config = dict(
    d_expert=256,
    d_shared_expert=0,
    moe_layers=[1, 3, 5, 7, 9, 11],
    routed_scale=1.0,
    init_std_router=0.0244,
    seq_len=512,
    steps=7667,
)
Below are experts of layer 3 (counted from 0) of a mixture-of-experts language model. Rows are named down (a neuron's output weights, with its number) and show model dimensions 0-255. Each number is 500 + 40 x the weight over its row's rms, rounded and kept within 0 to 999. Numbers have three digits each.
Before each expert's rows: "comes before" lists some tokens at least twice as common just after its tokens as in all text. This comes from a sample of Wikipedia text that the model never trained on. Tokens count by the router's weight.

# expert 25
comes before: ":", "==", " ==", " also", " to", " by"
down2:509464519528506432470517605479438534453566488445482557534514523510488491478471418474528476512463531487500498522498532542607472504455527530456490548550498472524526432516491577522523506446438525434487490496514461450501419491433499484539584573497539479489531490559544528482489487544551534523446571539515407494525458583533477468624483513542480511528498424522520556519465452543502444480526521466460471505519467525501538457447554518513506511513505494507467517481535475534518505496502497481438499538450527519495483461568522539528502530464551525529509481540495435520504474504542538454457530472472486472494512487409493484438489412545481600468493569527494479533409498488526426557413535413516476472499529486537550483448525474536494559492534434432502545498519516491384483565447465
down3:491554488531455494498514516445482455537480463395511544534497483461511496403531507485525484526466477632491479401435516525521478550410523575527556498487479453498460547544529564468509530548554407470549463492523506460477480523539494491525519487534452560430516488525482515499517476513573444471552474433478508545487489544480498458534462531512491517481530473470462532515578506498502461415536600501498460518528516498444575479508505532503445475466549475565509525477509507549536542481497429481457519532534551525505447472479464514442469514524482474539479491538524492569518457522493456394472426513511489491486589495472551498443533538455493520517494516555467543591508556508551545488480528420463484529436448502510477563511558470455473467480540550521565437529454494532480445565434569
down4:569482517613500504451473574455445505427428414518460538484571586462518484553465562490542527543443493576533531511482494540492536513478450502458464547460488503472571412500453526505497509543451527475563509498467498501517507553498455557490508516536541529439497511506504518534521503517445472524516521540421469551609498494538471536498445490522520526509413521483506584531586411457437462466530486504483521444545404533442498487490548529497521502476533529514523480503557431505510555513619504489523513490476522518465530575495459470509496475530513502504535552479474483554501487454487458524453539434474459440506461497538463455556498513520439477555451440577528529439448511427541436471453509427501434523519489466502517519484527493535494460505546481468493476532438482527558504439483514
down5:471489499441448510517525520516545517451450570451496513540516558511544598476486505503465534507505563517522468500521490473557499522562547530497485505534533476510448586493437552482560438543523530484462531388467455465469517445473464555479527476504506476498514468459554575520498462525511467465546455616481485518435527510576518495526455519516535506527476498500493426468434610418464542450488444531547477607484500473536550459548474444536545454545559538434483468529446462519450483472474515480510440493493489488504413491453512493500509465507495514434498486505531489516512548554499560392455532507441520559536515440462487487496476492466482477510514571571526525507503530570468543496490546545482508394480437486509513515532526521502476566471510460486544445530568498563416525455472481
down6:465444542475503474465506493474531440515514509522557492562479513511499507465452542502470526534569530489495452493511501496479511444556536500473559490555520408481488569464477524494520447481555414480461505422494454532442472430470517518536527490502509440495532414422618521501438485552453502470507537541477465489453527472514506521462513509462532528555496481546550372494441531449499500461484493524536520539495528458514514504500542497500466416506444543466486541553360449565446507569502523465481514480494484558518542548484450555552477465471455491493455606505500470560435570506492605518566479524465511484471570518541526440522471443451523477488564494402492498563491529563535571537495502508455509491496497515482519505593514510512526517462527504494587468449504517485469488513496487
down7:501586483514506454502502466545467472446479427517558450482512553492533563496473534444518555548548474533512528532471554516506531464425483480521520440469458448467456514600455482561522439532471530496478602453525526498505492524507563447555544531489519488473419480518450475511473509459457552495472479568504543502485425554515506518523521534491479494509498490547549542548442491578523538546473501505406493539500450543466500450526556450475487539455411504523493562541583450459491541482522570510517552462397448523525455550435473498455568572563543462462474515483507449470499546457543552516431506506551468444434506518488451510517504493524432499516522499559475492475426509527519531485521393494489512550540491462519531459493498506473523519492555507411453572522527493460515458425456472
down8:446474465479506521469550473537501408498464512455474538560549545447530482466530508516541515593480411433486509510519460534474501452473486453499506561561565567476529521451456510544482524504528488481422488515465564551548504497506389509473467548497503453508519487492542508625506474482506543514468484438491534535471444441517533490547450479496474522461488448472499518525452551461506530548536507454483492513524505627521537461440607504560514450510522509529507526505538488470527497452462484517495484537467460455488480478514542430530503495462532504529497526517562516516549484542524470464479550458519473501496530574431477565529506428514518514662532503478443540504504515437535416458525530484520514431515437496524411495516461493559494519552455511416596536508502509450481501460513482
down9:554539496471527518474525473491486481428427516532484518582511507508608477463460470492532541567446536513559543543459469457499520463488422520530492495544468428607539532471482487457574457524509505431486514488531428445489439509506500549503456526437464513541550515464504584538468468516511477426504464524450468476463521584564463512544374553469511544390482478501468454501548500504493518470499563455502490520516508470507546515564500513494536525576502461540445592448552451500472505509481509451551554482536529446437471535487509458498474455556457538459548461497575509550503516499511534500516485488428499458537470425440457445514522534489539473549545493539473503500489557527488561459519553526409460494473486456528474494558539474539567522411496519532518467502471468488453512488541520
down10:515446486552477546463486528494487487593450460420575488410504497558491436459568509517499599552522482482589455477498501492522500513460541496511559452507497529460505458538512445506487528465512508449532539548529500486453522529532490498493512464492545416409506508514505449556493526466447486488442531528565526492431527497510577480449475462486462486572515527402506580509501470496545469474472410488465482556507452558540549500484497465477550518523434467453480472517558503468496468446523500476492552505548544528501507443512435497530386490468487522449528501517496546553532481512466510502489535476500505523559543517453440537567456526547588445560494512483502479548463540500417542525518529519436453477415517529439447534475439509462494554497592482539535459590513546520533519516449526
down11:509552512461542524485435494457444462509513488529514534510447477501520481493446470445552517507417528477543498526501506503516541482416505505564561574474488517413540488450541501445501490426515522523541523518490496524574513463530547532445519551544612504434526509496516435477490464438427526398570460529461532538479502527514497500470435516437491528462583486511531506553614409503464393488392531473491433516482509480504471517519539569446548551469549541579471586508526507537531555451541523483502511441513463481433437522468560469420512469504502495496476518538466559554539483488517525549471456498471501477505476505515485486486509468454507466489511502475535491483556550480453501462484519530509430524552490521520523494498475441478521553480520477429535554444507547516601509574507498
down12:499585524510571506552545576494541526523501534544508517449512446432515620478476490513485367505513524496514482476500535574539468534508478500531533514439433472467506477514566511611472571480558527503507515535465525516492469519490496456565481494475503528445439545512556495494462486436561462501421479532427539468486509443466600410547465454478497537517473472537517491527494522531448508521461560470453479527556459453482512513486529577430490473503520527449484564529564438548531484545559513496491568534470447518521430509479441538548512558544488496527466471515506446483429485514471523466439486528505474435504448531504496574466527531466494462566537552549434464572534492490482516460498511471511488473476459481489419478502493487515488501465458513417488541489543461513453446571474427
down13:510541511514494530497536536535442513436479527490473500509529503567595485534548528500482548532521495465496561496443530494525535419501527532464536443528539491530507441552533490485504503523402499432508465507438410535474442491563501543517535488539558549525561554528508610502535448423501505466547525540473476501455494487534543443510443539467473477463512528510426561577499425528518477426446530573488445477517522517477489470526452517520510526500573470472522559529548441493480564501499550511540453465476531530454475429516518481461476505451494510463518538484453469569428457495538505506467486432417587426525501441423468469518446521544505563470534459508492471541478511495472533475541557465525417502487531499564530511498429401508492506510517401510516524520489471547529427556476522
down14:559503540454528523479452529478480486533480477529517543464492487539523459504475487447542551503502486510504470508548506592509497528461477531468509542607544492448497503533541463514505507505497488474534464511560553475446520517491505540468507498526513540475593535473486563529511532435472439469538455455479487469496479448490550484506457516529483553562491477496470588534517465497466496561435543476518453512454455532598521472487578555455516464478451424515451471514478514437474477480526525447432482508531444540502548537549498524568452419612558507533538484556543537533545482496526465536562457484420491519539461585551500415512386475468532447476485553529466477514423544528437489460572447492462500476499524562577432441538434479488464470551444470493532464461479443433473469517490509
down15:416487519466559475524513504456466484540498571440516540546501445499506497479521521495540507479410466498511580506440555521494506544471541488475588549513464591533443475470455489472487553461538459509489507523458480464400498446542508566508464462512569445439515495493573473601532507511579491550503465468556470529470518482469542565434491499466458484431478462514423490549490527502419478523477468548519516481582482486492565502520549526438526422563565502452580516473525536483503456433538503530478387481481503522544498494552478478524459517542464527406498508490604449550521449565508460511500535448456504438512516435518501487555570527502491493549464519447528504478549535556491479480531505508499452523501494527490526540465453530474516453552487513444451456551551526495505524449462463
down16:461465542550463418551438552524456453539485500496484480458507561517441495536632472513436489463455402513435602572463523523531553504483547507532471543517557475456515486489554439465512456476466515445483506499487554543464503461489494472524454543551502508518527495457472522458572518500470496464513545515447463468476493422491506554532550497498431519518555511571489462569519449475499492431513475489505500510579506508549495451554479523485531530523430529452563565555500482492510506511505566461542491454477454510497473478508442557492516534441459491584495505546430404481477488482601432530501532495465549536537463537523460473544518454520471543519571511522484381500495460475482530446450441493539457468487535511552489523526525447500543496494456492486538532607499549464534544474482515
down17:489454493459509501576491501431573530522471458538491399458503464458472487529535528563469498523530488497445514474445519519514539489552483473542514446497500504442560493500596472483472539446512520451480488589539566502522466550465511410543487459539463516527415451513464462395562577502496518568431554492556488446509503498497467554476510541510524499410563541521507526469553482439503458565536455453499505495504469531484456512506502475507484508475414572569516545465437498494581562518481560546472516562472534459486565465462480526487484536488507475526522396523487527404498564461563509504513514568562548498448451555516498520517525531468527499496468475483488444519469463542522460521477488477553497491458515476442420455485518492491497575429510476595515534469442511460503469448522507
down18:478482457475569524547503520519473548498481505570507529478522490463426461511503510519513450434505508583566515514514527466532485533506506460528511485503450538509489420422425494518468522464507521555522479569512560455499511524495536455541443433451596500560505507489497484518579479471522442514448475457575488588525556463489478538528502500509448491527488543437470488537526520505505497528478537463495484382471574552573466544494586488486483458487518501541526524444505549500548534546554454545459482446501385546482541539464463550526449560546492484532496601490532488459522534468477525543493522489503503448428404506466468495523561474446563524525416552499550433529478499512407449556438498492512455505511486503420455526514499515476533409509487481541479438485490536508523560472514471

# expert 0
comes before: " of", ",", ".", " in", " (", " and"
down2:493531554492497463440525464550516533555503501475459510497534557493534505531455535529435531544537573508484399497538557437516474543501516464426553527528504523548504463456454534507545588450522567515483475466491504524542455528463510474452511506511412556501473496478485443537512593500523497514582501499540515460506581551522502476540487523525473509503489451476450509555476508449518496508466512527598457473479537526516504521380487448506442537534533511477522486445516494475475540529485449550504547570482481531411552479482488508446443561469551461531465393501467510496497545411477540489478491494485489642470583523488486515426521472463436453467483589498513463543537508464518446503493521540522439498375471546479493488530518479450529493477465431475431495555464475519518483496520482
down3:501465451488496517496413477449416492431572528521469529486470461484390423434527553465480429535471468517489493538497450527514527504523469563572513473493575521493527519482500494529554435507553511515519546547443540513471546542537453429518526492553577524539564497523521533438503454535436464504493533438513518501481534549564545510485491397491486483597509528464478484444531498546501503537564520512439547489502486513536472424549499601517531476500480492515480483496419487521518509409460531481462448445586468430501482501488530497515506433470502502484541520465522493549503469522489499514518549542459567488512521496491531524515470467563477541485547413427492470460579469539547408489555475547499408563536555495493556477503499507541520497497455583542546492463491506472478534474432475
down4:523514537486545562527500525531506425550497464469514482478502591485509562557489482514462484523547512535497490532472496512534523457514496559460517503443513457522478449484482416497438595463441540425577544499489427520491548456452485483510501482470477485371455512517479504460536490466561596472553527515493500566513549534494491551538476498461428542498510529556439482547502504538477475488446491464529460475530522566527452579389491493502493548562569510441481557442463518521450461523467528514468560467458472499439519482525407447436517572457514507478483453564455470572534524394513448514498471511463488529537527539462499509568559548507538483484513511573516515574511551477469541518517540576492546471452492446480496496506400489490482487527457454497433572497488498521491490496480483
down5:500508543443542471545595569508444476398506545599527532476495513533450447580564510532559480492475431528490471526455486501555545478473441520502500560431495395457520548479531510519511482536413477473439547552523444504461481518530498538475510500482473457412495464480522495512474506549547468469452490553524513502531452428488467480482548499507425514554561556546508499508517494541481430464485471491477498509515553459447517477566527525536535503498491514582512575508492525535502558476487590454491557480464541499502483518436523487491495505474418478515599441411538517499550517499485488501536537418501481419462465532484501553533500521495481511480447449546489499483443513543506505528444544584515536518511489401520507563420484482500514581472488494471509477485480480467520605449461484
down6:470519547508479440437488540605470479500546489528549478542498506428566494549544457505532540493477496517447525419461526467547548498532519539466457417439465372522533492501436505479511573496477481523459522550476442498531475502447515508510533495502473538489412525494540566489508498443588572524482469513539532470529472463424436457519536479522500535481532588448482566523495519558546458506508462602514472525450543448464583585464513525482459463488546497498553508460510505524471566517496447473562500492479489481433511489502485468505488470485450509472565529505532571538524466452453486466479446490496507475478501516569534521464496522511502475475423482542512559539548509541475523524491546471504580433480459388520529557411538580437435436527490499509439537501519476485504504498493479
down7:549519513570524401474496424393451506506498518510507448426445477522452514494574564479494424552473554503441485459539550466486537510480502467576507505493522493477515551480510527479536473498552508488490535535538600506473538519506476493511505549551518524474506452471478457416465526594493467562486516526487526519490579512468557571451500429553481487495564549533471468543603490445504461483495496472574429485502492487503490461537573512562498417510458517497448542548456445510516478446463500455456477417570494492506503506498532486535479514475538454511508499497501491524512478496496577494507514554508476490473508508457496535491440431517518526431580476518498447463462437511591485475519479452490364542443573458531561496559475501594516529520514508497517434437473461508475520506497523
down8:541505477536542516573514534525482629568526422403498528532512510487458546459557499499497542488540486465545494480548450535517508534523506469504555531457565500478476493505488520467489458495484494463538450501526411500512539469569459477485468508495503408531465499536505531492521473485419489499463552525462502549543473492452516512421529615437607433537504473432488504505457430502482469548430471503458497571476473528513524554542497480462547466535589494483560500510447529492536501494486531525481496491480420508514499518566451511451502425489486458551495581636446397505525525544520480488477543484495441519507504518461460508501486494472464517497566456488490520535503537476472487494465508495427513576532517603495552523525459475493531516504507416480508466438509584506417501521463502
down9:503472437479460538500464509484542581486481536463505526423504533497560559489527493547481468482518473486490441478411541518513541524533482532436506543506553529435542442492507493461513472512446509546589395483507561535469482545454433563503517526516462491507473489542456517503520450530503543492478476504545546502446525501606509529527450450511494505532617530503479572472502510508503473501541515513474413513498441459480468520504480496460541564469434551444492447475499462490460497503473475463469421528516500572526530480534527540571503521490578543564470550492535493521531505535489545499465434511542497513475455516464509497490471602484467401468430444497537515513558560464529553553530440441505476419531486522522428407513522467502499437459536476452493460525507624555461474461469489
down10:542504517459516528530483532529534462624516466510627456502491442488504519518461496400516533497494501495530495498451447461493475488585507507537476521537553478423486470450522477439456475556451475478499522497525490508518476523484545468518522522486575568459455506499528531516431501413501506469551595522501487457491490494548544440467482509490512471524569437516487555501493510473502507494557604530496540550528447457438524517493483471493497545427509470496519436531482434557419473486511514567541531560498469538504540542530441484521494497515529488434535535565473520440535533498434483553482447502540472513483509490469558556502487525491403445563419490494509493514562521466444504530571489493479566457493474417495454540492442559469444555453478472500407487556584504526504456519504584
down11:538471447490473482550485483507451519437492540574463504493442500499469449518564569473577493453449448554494496464557433502528545460570500534501475543459561513496548480498507488502491501477432465468490586485440515517565574544500501505527524485527500489463443471537533552503494446536514483523494523530568569547513518525427509478436488450492537492485566460455514498473520480544498522455620477501461568633520464535496563437570497509484543426492450471513485469502377465480468448523499478523535542426486543529515517469505472461521509423489427480458465512480511498473533522460557482516472588514536503450550501503528484391504533503500547522579502471469539530496453476519440522545515461501480483503513480486483523433499426448597517544478480573515492541513506494522444566479429507
down12:455485564547503435595475505502489528503490488599526458482518417572405483577495559488535499531495407469470520511444483542442421543439531531452465518520480545425497435546510502527481408529535427507555510485505457445466505545509486515576493497521517489509471517538500495492500487533506501505593524471580554528477448519449536521490467434518505450501508500485488533488521441513492492512554514481533530512503554514429529474546401485484504488471492475512525496504491525504513426514545472445551492483547481515523578517533489438476474476486426537484523571525484501380478498492470503427497455465458448472591526523539526512511537502507550513547526488485453520450446543516464531566464506434482473558503472503512492514557438489476401521511444541585579517493513525466435568567464497
down13:535546537471448534434504442511438507527510464441515520482523501473452504527492522518474410572471547560565515450496501470474470471437509517519468535468506478472476527455490517587542486469487483501500491553495414467433542527516530426464518548511489580531455451485466499471525480508510554491501569486464480537462441505461419434571611463535471497502480516568478526508486468449452523491472547534560460452481549499503413524532563549498487526458557531505470457533498468524482569470518561504513512550504553562527533448434507472570460556426466474455487544524467478540466453497457511531487454499506537438494438547509454491416549452505455507569475547443548499516489480646506562495519474492483513455515516518483469492503462532496507567556517518502485636513551508485455454519512503
down14:463493554482526502541538559505540488512549548433493499522399500550513518458605467510531524606467502486509485517518469538466459520479561446481585508482531552509492468465532411491505531490463383481468489472558491533437481496526532450518517518522480499649450521512543526518507505531529489571530511566576459541514531522477546499489467546510541454457485471487497475521466529489468454424526548468498455413479538467459572500525487391499464517463475501437459474523548552461533501489489453508458465473509581481497511460496467488568447491482519598493560484543536492487502526483522554520463543527518501453506502485481475449566517488486451435545523464450464493497519381513513488519508519493515537548439483540493457531431527494452464463472582495576530457493546411498494552474480523
down15:468521508521448495518537420560556471539507513475513561536410541486528487544569495484494553493522452513490480469491523523519470528468535481471479499522448485532441512485517455504450530498483461512491492527524530534516527436508524466501524431499528510516471522528491476547582459524521542499478458467504539517498503517439463528528608509470422513504501490493521520543538495553497468493509456506427530536472464525543547456518457545507598526453481473508469554504404533402513513506566408543463494560539495505561479554475428476409534467533467470498526498499509478419537578480465526534477579546538426483521420515501451488531468547432490492566380507468461533503494472485435510543548472574503557503525451571481464527538530422481584445464516471502512473466429580545457586527484478
down16:502591461516526374476482466591456419526458486488559504494496629497585510519523506478550575486499491444565489438458531484497501463471530505441487531423465439477509430488454489507490515528477503477487520470474490508475506540522522483499478497495532500473534544511513547515510517481596570504516502578517501533543434468501474476528547500484434509475505483458470487508520498549510536520517448540505497439521507486526524520355451534482457502486577525482525463550523516464444533499460510456490429535569484517488472475457473483471541503459447479476514572490563525513512480467468465505543439498480497438553450507551501543539448486560530491488461534551489578475522591483464453554511592496446532438462469473532529563414574516457502432574512480457469532551552478528529490559482502
down17:453459504523530514478450481477475450500489503504442532507542534434431501464496522536514453549493449451511465550455528462465485457457484458479518494566436486558481524468450520484469502476461494525540481559524446532530524523470535529509521525464499532471483571497464526458541411513504532444573524549496508605505547477517499567552513525552427503549486524560529554515511434533578541493497486489521451430549417514557484484482482516539515463521555502444583541488532516465452448535495460534605497485527569449434467508568562561459596547552487531488432439525456481443395502487543483433500485495499462496575466473460479566538517534543497555475509544521503485484462544460491475541465544577474539440469492463489516511519411456460549528458470464523523525503430480510473547421498495
down18:491435575518477514556484488440495540435483495534461539497473525506431463538555576536466425501542454454505454510523531552501510481487489474485449501505454430480536514531417519466455421521522454482542405560418543583521559496518512474501486417474505510542488524515466548461487467528519463457482507433508552524531559521482516523519512512501533469505515464412485529551470453525495467578565506470481578503452467479529535458511456511495474548543510487540507487514524485486565503530481469569556464547467491457487517524474521472475521486471461529464494464516523456428544517485516502456502513561573465507585450537538466500536480489493511569564490440498504551458413472502464460498468475475528504573432456521509521488536462508543487497438504479581609548485398506459565615533416473

# expert 9
comes before: " was", "'s", " of", " is", " were", " had"
down0:440549521468506481471493501426516411500473477503435409453502543537478479470469427470495526467454473516505591515451452480462565555496536544470509486464484457486448493611503502551560534510441518503496427526495440530468462550524582428546506533586501540459439466496511530526562473449465493470524468527460511510547568551513504442525520581506529458495534525530529510512493495528521488476495502596553531542529555431515535524475561517471518508454521531555555544483516432527463472485488453483573479487452491521496487549481508464458537477506495480531530481537491502518516556497525539419493569473489525393548427487424505512451467516454532465497505544536543508548502531428545515433537520508455536385574424456474501519462483512535441434554475517523474475484535547439512543492481501
down1:531479455529493436499512569569484494457530502483495546508481530477510513509526419464519485447526542514494531560420517532503481496470466491477482443391461491503464420535548439507558416536521503495539568466533456521563574554490436505453571465504480441484445533478520504561464534438500558541419525566429507465511413484548568457519500461583450532489504532438531493465535500482513400468509513574490496515479443470539536509494506550530484522490467567472538523486469505549570583498504527517548422433501464537477525490425557494457520563464491498460521540512500492536532525516479496534444410500532500493466500443487597534528474533509487549519472445457506533494463483430557505461537505530545441521481581428469579529488464524484529542559487478515476498545539447489505487509456507
down2:414472554453491439508512557522472499488505519508486472488512550462577554490564509475504505520512468490549474554444484542542496490496529529515506470475511450478531469559496460450593515442476513568457486489464596494478493553508512519486489468436503501511515530494418548447518455481416517513483457534554515503473531538458531544506429509433462465463504507493503562539578525528566540483451562527531482500512514585537498476512461426451539435545494508461521538471516542472564526488501458529485534466464511474555403461519561506510498555426539592545496478463532383519451503487526472445454422481482527430511493427492477528418493471504443442433458472493505553554552544510506465551522512454475490531485457440575503547560495478415524500510511483529607468543514495516519559550521522
down3:500474478467508528494571496594486485492461515492461519484462518588419479564478528577489495552548543496530459500535578509543498486508476481408500510477535474424474454588440534476498517463514537468491512487510496449461467518485519496456463549516582471495509414498489491441476433498484486516482459506510487611490451490530515481381412435523411498571593487479488474500530462534486524589536563494481516477525502485465490527567491532551561542510525457498439511544577442491392430421480514458448472468493458514504504464537521535599570555554506422479478448512556527445560504485457487500529483494503499515516508490476489438557472489522497495550464476542541470517560504485564521532418536576472443474495513526503485506546481507531521470493464518480576520501515528480484457515504504
down4:487538496543458479512500563462460445429544534484454572579526480516471490492519527571497538529519459468553550513507478504506473534553521492494536479525469478470492460509427438514516442567513450507500432449461476460480520469511478479493490451495522427498598481449485534495484531543482591488464530550497523481472460529572496559557546448563518514441502488477468496449498410518537490559486483504531509464531523566605557539510490447496490451509442573409450527507553493500556571487471450548509513424489447508473467490519590506490519498548498466502552554478436445525405450533449507477512514478519540455499537428449543534550537535477524504409514473491558488551494480567494563515431421466485509524549500448537499543500477490461548484493510456469565442479495537387491497534476496
down5:564516534516498512486449513522562459494501538461500467461492489546514508533487449526469411509529562471462520513497513461478535503487510505429403564492554537470459522575549543506441518453424483467524523463520607519548506536411459500486511536516499500505503533474521551448558508511550498476483460453555539529569517439523590517458523462485437541485476533359443558486453474479528452476518473467433511503578521532535500528497548549541459513491467543507449494432506560523499502477531502519534507518489561466448507535499495473453560531515442481413519498476524464531552541474529507485513437434541452514485461460446607475512479457522442490500545516464513547499420549526444512534562468437490477463513497549484465521472528509552544515464433580486482534442476524384530475545528476
down6:483430480470522539537450546490516575540465516559548516537489481480541471485480474480465436489461518534488539519509565567476600491506458504511569561514496470518525529464544511487555496465479472465437447521558435458500460526491507491490438563474515505522562535532482544480467478522594560519505492543536533534384494521516515527528456414495486467499515474461471473431488493557481502561532455491525443509493515473543482501482533536479532451562530498506522391501575474513541465463470540520541552398494481492498551539467561456544482391467453501518504484529486461493542530570456479501465445530508463465584558449488543523444509497527525372440556494464508531476471475509524541492508491483500415476561454536512516504539476465521465418490382540549500452526446480511464504563528513
down7:507507528511479502525470506455539491559474470552527403428468481591416501517505504474487548491480543574523432511592504475493586457525527547442489528574526546492513568550507556486466529440522534430522455530536647518505468571522503562560486464485480470491462502469539538480481497462515452498545459516510500536535480510460504501494433542444522461466460520428537521539541445534494518475502438453470506527505528527471457478512426488480489476471558443512466552468500524483491468463525454444513537537536572502504522522520489439555451489423472486530477477566494413529566500478569487487508531505514464551509535507508478419444489498530491531476460488465470490521493569541442478533575494477486491527411459579455483466480517513564470455506516506570525561449392536452513501555522446
down8:480536502529449567432524484546476495445516551515468562493542551506485529535462587520533530579490447507536484523481504521487474477449544504463524510437558520507539461457458520537531507455499487470459502492442496510517488448534563488545498549451567527554568572528576545584492390526503548525459444467423492495516522569466519538466521526571447492432498531479402470476447516515514441514523486525566530424447506383465470482535489486518462466558456485518511528519514476494465517475428482539526431522478492479407533569543459467499527494551525441481494461470555517555524495502505438455496548532462497451456504504525469472528504423535531471561548460494494473492534495546492510460534538452508488435513440507451474524527513562496509473447458445397545500556565569527535514515441488
down9:494532486516468504556562503485501513492473510523461550491398530503516560581497553602508530508540494470499435522452555504426481528441490503458558420474475480476523506501467527500512480470497433441512481520492490603511507444483522451408497441555506499527490489484448440447431519446519485487494519484531461504518462479490518470424425582561536483527515405499509522521536493568497435509510533516439481452559448479504518449529469557496584550499562484425429504490450446522502508498520485525563469483452440485526570503498496556538539525507479464460611491549571485467516542530553508485501528539491429439442561467472513467468481501554469586567528557514505470513437534454486540462533489516473471481509483480427498510492481478544517558520494418534466484521563551487553486588518500
down10:450510483577509466507441472532491516499578510501579471525488545462450485547480517461424542452438453464522526500497438445509470544517505559531521518511451544498471527472559529503461428571461579484567528535425527492525623443558456489509502464501469520560469481457474494508472490525495485561437486519444476503528444516533571462548519584453513517469443443498521565536443528510518516549544469504494494535473496528480556492479445383437528521466506441522516487420554470472535556449517470459494489529477544482499489483531504510435453389522519510535501491521413534491477499552498524500492532551464519575525518520501469523501537518520524507404488435468552530476477585557431518513442531499518463489532526513570532431501509459420455535454537526560488458476466519488545471482564493
down11:513481409507532504507434529459424503511506548519530529572447485535434457510525474460454519535568448503469506506505486463460511470617508471502488509487495423540538482549475466503474485545454528490480517470553459506526554542568458465534609443534539429597490478470546504508484503512499515490536570549458560504555506508507504571493604546513502499530531491429518511467504409548606510540477460465420512455546566511496503452517504449493505494542473555488475494463474476574509542463409460487465452459412461467464501503494535513455514444515463486515564566482486507466421469508480515539488474468470519500443499502509540538501442514483540502429440544475516509529502520475502566481428441510567457574516518494472502514470456519479510534571555531502526393479522478405490511502503506
down12:507515460453505538427561485501433531477553541485550448487478522538488552554596501520526522562505529420418478522493561497453478543529502490533492451516502532465550489450443582519500418526516436483499502487503554586528489464483519500523475431486484507477554485524505487477450477442524533488520501493550450473490455436509459550445489501506406544516452557459474555490476521406519505536531461508472462541522480567500420520483440540470548524404493567477466571498496499516495507509458590530560510540474454539470500566469496519409512568549452522550482441526544599484482520473499527504447519523451466486488489504467528475465465524448491587584500533520498528515435509448514555510473549461442485436489502477461517502464516477503484580425510442518513509489551562422543561534489490
down13:530472540476494512543455510428480486505491440475473486423486522490474499553507442512501517479494451514461478489455521518455451505594483476524443526526512540520566486507501511471492458495476516502489442506486517588507545459427508471429467432480472536502556554426440443485493470571572482529572507515533409499473516492471531533548526518464449539513516440522477449585485486526602503465488460471541461460448503529499487547566512519499535532557491564526482523522494474541499436484508493498451499448403460474484509459457519523445460547502497452536513464468538546582478452502581512509543497483422529540490556551478548510436411603534571505483431528508473446481501542493569604468565503489490501528517497573535461464541517401552493492465504506500473575526451563500552507489553518
down14:500514471471500509476494482417498498499455514578459447468499520469515581474531468586449577524473451494437469506438505492502486526456495509543515487507537447548486559546444430570503485494513475430475533514428561536564547479467491452454626427527494438493476518418533459597536501498428489544547515451502515484534574502475567485517525551531435469467574525497519553541539526461431475481465444557552566464546483528481552456516538501490517553495490474508461552469424559516449474520491490539518493550442480551510482551453533510509521479453482580476482431501529530504507480499545519504487459496496453489499458584479533509499449571425490506542505460578529562533430484510499461475465501481485457557427467461556518469419500484506543477554566470532517448484532498521522491463458515
down15:426476427554479519492524462423471491404537480517542536565500463504494452567541475513486479506489554503414508493560512489510527525622509456519506466476457529508530454499530541470481459504525525482500548491517546513536441494586504499553561462521517462559507442517480494520511527494513518510448539485476462404518434459471457497482510557500492503512480509447560636519496483517586556530451514455469478485436528523494443509498482452452519491444522461446460556515476487483590559475390509484483508533515485474446533506549501516535517428557475549493549533520520525462466546464443534463481490548442492538374503448531528488521463582470547548472442488493522493535472530494500502527476447527475529530542509481501545452498505499549605468493555506527425468498502586421459538474498528
down16:492460477513501533522501486449415454448489475478542431584491473613458491504469498501549557529483485514534533503419544544563538504564472503465558466435530532503454508490460522536566492446488552538523561489502496416517498606478500499521518504486474497543508457476535506509529465620369426495455518509550429526465489527531529503574499529473529544509531463552471510475500468550520513544509530473511506555452447530482476546518459472455485544476533495426520464558481447509551488483498444500528521494526480539485466454526564473402487469517484471480450576569504459430452465467496503507476557488545445534563556545594522468495508536470539492540539429452501539555526467490501528448535456474454471462434500416477485502534438503424517539530499564506499558514544497484471522524497471